{"experts_per_token": 6, "optimizer": "adamw", "learning_rate": 0.00165, "train_tokens": 561200000}
Below are experts of layer 2 (counted from 0) of a mixture-of-experts language model. Rows are named router (the router's row for the expert), up (a neuron's input weights, with its number) and show model dimensions 0-159. Each number is 500 + 40 x the weight over its row's rms, rounded and kept within 0 to 999. Numbers have three digits each.
After each expert's rows: a language model's description of what the expert responds to. This comes from a sample of Wikipedia text that the model never trained on.

# expert 45
router:495548529571475528485559532453468535488480477559510495487496551466594519535519468501503474561573561516549526477504503521401538519484436530456464488438532515462493528495480466491460463525572445487550492439484450495535465535433452470431534576529522527511461428562522545510533578464596439532558490533482462477430506509505428488526518506446520509501456468482501527446497539504494497484574505517484518528589516480484459481474503486502555422556469440522536465529523499527514415416512453
up0:496489495522507497495542508487450497502450554536474474474539505466484545447491509443551519518529551526520510500476514564476504450454451554573477499487558491544499499527526553477392487499511401441403495531498480596557470500448514512534496533474479498445552525533592548488516512471549465527493569463470479517382492487531484485457500397546471492574556489438436527466524464515506527595526511484516524537543504572595456465534545506526487524521440460554483463512536458518487475531488505
It responds to: Digits and hyphens inside ISBNs, chemical strings, drug codes, coordinates and digit sequences, such as 0-345-37692-7 and 1927–1928.

# expert 41
router:513459527589526508449507426420477481492523566494463490512540507454545514538474470441539521442505508573477531510500480461460461484466481494520551397453471454546549554491456509557571462476518475557479581551440456517500379560549513468467557448535500536531485459498527490458465468536446532500549497529539547537484487509538490525529515547483563552547471523553537596532486493495491561474511532519551473457488547478481495433512467470495520528503418458483479519564512493554446515454520564
up0:567498437526515522493525489499513521476567487538487489467533545562636384529482495490535560479517557541450497546537438467454498545523482517424561442514527479507526468446476568469523470510525506477494551489500476590553507528530461492430500537536476490519499512491442453460477415506505537433449445500492474562519471501513504560443487534511581524506498518566575557502465511454410462533484534518536497498500500454426529443518469522490454520475487533585477513509542498492434497436507523
It responds to: Line breaks after table header rows and rows, before |---| separators, plus line breaks ending list items and paragraphs, e.g. "No. | Title | Length |".

# expert 44
router:513523468486482448463515544532458512451567547500533532530532545486441465426459541453495507431411519547520533520515518483506494446532511496510488482578582475504455434497473449506534489544549555518526494494478529491539483489526470601575514463555433414490518499528426505602482532543489484503494480457440459438516510491535424456446485504466511510459525540480548490508508530517471499442477500494403522428483526444525490518461479581451515499507465557500462506503575486576576517498492583
up6:508486445460491539509493455490540517496444556510525461437484534475535530592471465557541562531482437580546468475443515498524519538578499537461557532509461564565486519500541510559491475492458542466598533522523544539505508511523516497496502475477483468491442530453520567432498502523507504434440541457556425537493595515446541526466488541557434507507476542460485468453412470518462516584462507481465457420525469461539466555515496505502478542578519514505496459480460523476545456506460582
It responds to: The article the after prepositions, plus word-final suffixes like -formed, -ite, -ible, -ived and words same, past, time.

# expert 58
router:456522524534519537432544492529533472479458510473529505531447533440496508529570519447518474511566490450588509531452478457402440511522500538557526502490465446497514494546430497533510475503471472450579476522526438464555562500481463548508520455500504565486540481440550524506515561492518552443499539445448570501547489431511505549468511484588526536510503506440553470548500548553481485444494598450509512531552524479542492568458430518457521552441532515490414428449543477481490528497480497
up0:539532478512450508491546576439455465506442548546561488572500436499581499503527536491439474431508522506524525504591559492493577467509489481528548503418502519398524518484513492485421477518456469490497519491474545508506530560566514469492540526485554504502494529489558486498625544555549488556563504606569523518524456488459468527524520436460459500457494475505489549553490489505485458536494466446459504501469463507485450496472538505467490426474450493461482428479505477465389508487529533
It responds to: Word-final pieces ending in s or short syllables, such as ors in electors, ears, ures, as in Ilias, and mit in Summit.

# expert 10
router:498486538505436519540511470521514466431491536452434508460496503525516523432460498518596529450493509480456457510501547566471502493483530446423492545528539462492554496466501533545531494547455484528542480556461480538450459506493461531556410583508525575539501469447439477505572500466487522464561461493542560520531500487468514482455467471412504446457477466558502504507519468548480459423464546527528492568503570449598518482530487511522458523514520511452543472472412541465394441461501498
up0:517561522528534423532517505420502483503486502501480505479459562554513522597499470473514490520605525561517501491504536560488569457505489490485521441461536481461538503508514440519494503519542486460534459450502487481531515447537519529519502570406497529503500405554571506475459619488550495477541409405533515515486546478473477546482500472480479502513543474551547503493366492507461471514438560521508522443513531523447498481494597529460497526523483524498465575451490536523467448468496487
It responds to: Single-letter first pieces of split words, mostly after the or a, such as s in shama, d in dopamine, c in caught.

# expert 5
router:468491479528511502520575455500631512518513549392454528476453435449569537517453462478531470459485520565477521499506446506497426435482514483434548456470402476578566490545437458507546425483524429524486522504457470500479551539483489475472513482557518434526473426543510474457430548566432523525492536549543491453461465462519537483516496529484544543521469505526568480499473480492521514485447550490497480508509452486503522520474485584454537520539567529455501503527525485533476554453531518
up1:582513561472509460535442457459513517496438409507527530557503503521551491558543553537531502502450425511545499473494514474484531540535471555519498533556504514433475476451539551470431486457488526459492557529459511507557416488489553532531477523427471519449596508512468534534557565515577501534521474435521481515479508513483419492470542373416468454541502474483449520525516516444436469518517543486445462508511501510513448455529537520552502510502443474547494500496494478476507455606526476
It responds to: Line breaks ending table rows, list items and paragraphs, in results tables, filmographies and infoboxes, e.g. after a closing pipe or "- Website".

# expert 20
router:456554547499408459546456489532448465517497519551457458468446553548492495527476476567482446514493522477569473469460444467494551497521501454464513527548451522435614549573449505543463508530543467493467543476525530525527495532456514492476537434520518448491448461498586500439501587504574541431467517521520519588520560497468502530466534525513524506459530530480542513537491426540537480453492549545516457498512506478476454436524502470576422484475554549543537524507429443492509472561502500
up0:489470497556520578507458541540531452491478496497524503509466537479473511524452532501467482474567441558534430455495524461491484490495493521620490492483510506484545372513467496533604469485542505521505447505509526420477475542483514459481547510490486470469504409543538483495515500453607575492505479534494528510520480486464513487458469427449559539499557587524477545506572517430491505500541449451488553540431487455489547488518540483514456440421531454449493461507458545550448456509447522
It responds to: Nouns for organizations and collectives after the or a, such as team, Party, League, Group, Act, company, label.

# expert 3
router:498536504572543542505486541497584499426451479489491497540548471495487528482526501496465485548577487500592480542434516487456457458519539508532569566484523468516447557444511566473514463459498456472482510521517473485488572481451545502458432488455490541501462494459578488468509570484485464522428514488520549457545539503528508539475470524495471561491467412533553513546547517565502478446461532526513522450610529481512487503442491462546476578417553548524412503533562453425508496485476476
up1:481500505542419529531548579459537492526499576434613534520512438543519492506501520512510470507473468472456466485520473510498452561562530473528535514454500475546512520498472604442494558461556482517561506491459427442443508458565508564492490453409471480513543479529514480520587515501508529558542520603551497512491485521447510495553487519486449494512502515483489527560484524521541570546495513509460472450502462419516526506491494487466501422469553514501441529536501424443449510408496552
It responds to: Plural suffixes and people-group nouns such as -ies, -ers, -ists, men, women and States, especially "men's" in sports team and tournament names.

# expert 17
router:463471500498415525516494488511477462584567432498457526549454500508450455427569498605516515404520505506454524489515470428561549464505480512558478507502498453487548574533480512564571496555516527479492495476457475542485490480515519562543443516528491440512476495557536479497597465562556461497494480471514503466535501449506403513534487433491565529480492446504494504574551459561500474551495482482449519478545528547507489501522569513470589506572508479444566578516511509463502485467517499
up0:498418508512439484488429464528480511479528470446405408485523491398543385429535483471530506465512517457496468515442508537482437448431494531518508525414529521533538536509428496488438478539552532514485465536513496536493452517483542549595490522481507484469509554528544443599540516566451475490524486509457531457511522474420496515524442458488525553565554554475569481482522506479468476497539489507468435505512431443479499517509535507497540516467549495487437467522457536528546479487512549
It responds to: Adjectives and noun starts after the or a, such as local, large, major, total, cost, plus odd short pieces like oy in La Hoya.

# expert 19
router:429515530446460598522494444524445516472460501460507466505447524536449505485555522445523527434494523547448533529506490479486435458537517467537517484508492510554555449438517539564412437536526493472453471493501444445505509504447521446456469493471506500510538503506437403498425469573539477441476449548574571494515466517453486479559532389431475495486482522543450563483447472532507449415500456479455514496441484508545526471438455472487475488484512516447470534540489493462507476484528449
up6:524535508519579591468501476431527538480545515524509396510586516448497525484487473532574559541474474517511535445475498494511475492472528471540475467499509494528494566470482574466484454511501491502515473539442505517524516467474512485450526482512511552500551426509569561456484503507681494507516577511526510580472560454463484402521492486520556549492536470450506451505493516450512455521521552504519476550486485525509519537537577458461479468448537450537488433521438448467496478516502443
It responds to: Articles the, a, an and opening quotation marks before titles or phrases, e.g. "Bohemian, the environmental, The prince.

# expert 33
router:482569534455452559460470465524488445534580458482487532499503562499509538478463529537470513474524505515466469495507515444486499516496507548546472457410466480500462558505456568494494518480499496503524531533533476524566491506460470438570421560446417417509505521472532519462514520515556527524478503592439472532465511529437461491470478447398532485466505564552468442448505507455515460505561451521495453509449469563497567464481508545566530428479426492484558500474509516500586464510528413
up1:553546511509521452497505499520509491550524498517456451486484461498535452507468513550570495558546544540516563463494526444513433468522545574418554497535438468543575523460439440526523495494569466512567485463501470493445508532532571543538528497534554444467461446492494446496473476551413406529549543492514496445529558518544523473546477502455487471561506483530535546558525443493515498431537567462524538473510478477508516538439502527422471492512449505540411582473554535534482500466447486
It responds to: First syllables of Spanish-like names and titles (La, Ma, la, ra), plus single digits inside years and large numbers, such as 1957 and 1,138.

# expert 39
router:507469484551525524537514487462462406517521461532418539504469479505522529487526459537497541422441451446465489512442459546512513518470475490511452521515484484518500466551435504526507467497483458469464475440491548438477488451568492451513559525437544485547506466475473490507456449574592445574506475521541509458559559510459534481521450492513553507487523507504551571490520480529468574531548529536536562465499450422515434444449532491525445488563516521526521457604555485535546521566537581
up1:473516529480493536567433471501518499536503511514546452513477541502572477497465624466465562493496536634521467504564464476533423434467472566502469486505481472523454482520472455474518496592486522482518503476510451490524479544552491527543516482513508429490430502512503519542449548488464529485525535457534526533528551451522556476481453522528534481527445538571470570579508474494493556408555484471526507421489562443473482509471504571451508553518572532498521430545507529508511474482436455
It responds to: Adjectives and adjective-forming pieces after a or the, such as special, high, single, round, final, regular, and the endings -ual and -ly.

# expert 11
router:490457497458445507557478478580492527532490503449427483533496433477519459480520520533505534478588440494450550542479536572520460465542509496495496519475551431434461491469508527447456532549485484517584621448539481581476457472506478456508504576555460529463527456539544473500461533568440532503574459479492461559449448519498451519515519454490472532538489494461508464462545506452573450497471524526482428502463563532494499515517481529535564526430536498494453444498459498435550437532526502
up1:453452537556494512493500527458434501515479513478515518549481470534526519551578511532438484494544532527524452525521472465468527519510424499542519509520515462472588556554523431519525452520551492497491408504476532428474485508569544512487552509429443476487542545524546546537541487425543441532502442495485475488482567506509584469460536479490478485509570519572558557521531515560458504497592522511488470511529545558457387494542568489603542517485492504461509458472534512582505495521534540
It responds to: Word-initial capital pieces opening personal or place names in tables and lists, e.g. G in Guliyev, Ch in Chorus, N in Nutfield, Br.

# expert 26
router:510506482532505545510464525416533477473516499526542540552517551571500482469514489429503572497526539505465510514489515494479477492480541522512461507512537556485471547447510474554538484503469537501490485584531518522566488447564502529570436510493513480494500420533513504455527522552537556505510502476512521577432435494442566486469475561548426498534514395557440457451582436427477526507522472513514532446465464531533499531542420552490462482515500517425554506439495410516517424504427549
up1:566526510538474516516481443453461540413501500544540520533499537481478438513476494529445563516537524469490557523486415488486611513504474432453450460553505526467493537438457456462503480436461531463507475515459479519495468446437441555532478443463454466523547472540509470524527488533533487491592524576468437529489569467446481547489563532509546498552502503513513494463543470611511488524470559518495486568583452527496503444503545552544565541541475465512431484464498538520525469445478520
It responds to: Prepositions like along, under, at, with, by, plus first pieces of personal names and surnames such as John, Mc, Mont, Gi.

# expert 7
router:450457532477480568497525514548503504541493377444438524557467453486489498508436516411473582537447562478467482503494477532446522531459495486479503550519560514490505465490494547551510527548445522504531467541518571543494412489459561490566455508543507560514531433494475541454565519493445513529492541460565496565487495507512519529481511430497560560521451540504480526458530488485551461575560566536523539535453493551544459554472451503488520478440575482475576462523486490483439499452517478
up1:392438533506436524485474525516496512520497440433581532483495494447488451455480528487426500550563490516494507502530514450520517539396575577465527439462499470500537544500509503461541563475469510465500480473533566481444500471495455509421446579485448473595542423492487525491505560526466518503463465540459476488456528533576511475504487497498479512595435512556575491471537545507535552495457470537540555509539494541556482501514495463524489443496515510468498503518588499422547491473463472
It responds to: Capital letter or consonant cluster opening a foreign or proper name, often after a list dash or pipe, such as Ts, K, Sh, Ph.

# expert 18
router:486508479428422417526590474509452481522536486499463546505577509586478450518492462472516476496487464534469520477505567468493523535563472560529466501535578485474447556552518513518434481504524487473477528522472512483416479464533513428459521482496462529452594445429506529534452516576531489500529494490585481492558465484480499476523518494514528571510523542465521426542505528596505578586480468450550515493488500499524478543513472545532523488494555474588503498531550500461562518532536577
up1:571526495498452499534459542562474555562482516554495512497492471482520520505531496470492554532490535467495527585517510595479574560572562495437524532430519521475469502561513528474498459439464507497476494465529626496550501495489478541456456537560537505562465466434463544470563478472545473457451529474467465483462483497506506580492521458473463440516521490441495451499543500444561438478494481483566453572560527601541489578512468500436488480482512452509554496569477497521525446492493528
It responds to: Possessive pronouns and capitalized title or name starts after "the/of", such as its, his, New, General, President, Gu(iana).

# expert 0
router:515480493476469482554452505450534564430467531516439579475474481504511527535496555522533518538541559540484437489518516519438525469521505474482549518503536475487486552492438473497503585445521570539438422551507479485478492454552407523432480556487444459463474589449456526478512600522472537491484445523507500488467506564510501534458519527511438471573537506466503580505504458575500496448474468463486419446485481476528537565493463511544520521491435492499501496522474411553489535482544591
up1:546484516483528468489456526486417433498422504542474553505466596552580523522492553621487477505551474508468438545527539529461560488559458506531541530492535481462490529540469501589468552512480503508479525501469442451464419480525447542513506479450459521508479563520527504492536543464471529477522463507485496487507470535446514512489536505441455521531501541568506583476550464542393577491471495516425454441506516460480498536532430469495543548472432467498538530511516478540484526475467587
It responds to: Line-break tokens ending a sentence, heading or list item, often before section headings, list dashes or new paragraphs.

# expert 8
router:521491467504507532584456555453497456511525579441439521512482535440510524546417529497563484479536526440488482557540520474501523513539481489455513554512447461467504443486580455498519494525529520462528542541512522518510515480594497488491487496511503500515537554557510519535504526570474434460496473428503511492553500503458568422507489519456499518556545458489508480432498461505446490429479509444520464574505498581532555439509423556423583504565531472567543549469438518462482527497421549
up0:549535529532526437495557472468467519500510493568544443518481485485502508507497497486532488549513531585533498536559504490460468511480529493565503432447445464431513573494463529489526487567581497451518391467523564474506525479503476434447489523505440501511500482537545568516484532510584467587523551529512539527491541490468546529553473505533543529490416514486557482583526486472539453542469540504512494523493516539482455624489537455484540485530513438447441459490482464474497457458541392
It responds to: Relative and subordinating words like that, which, who, it, plus word-start stems such as origin, indic, transl, G.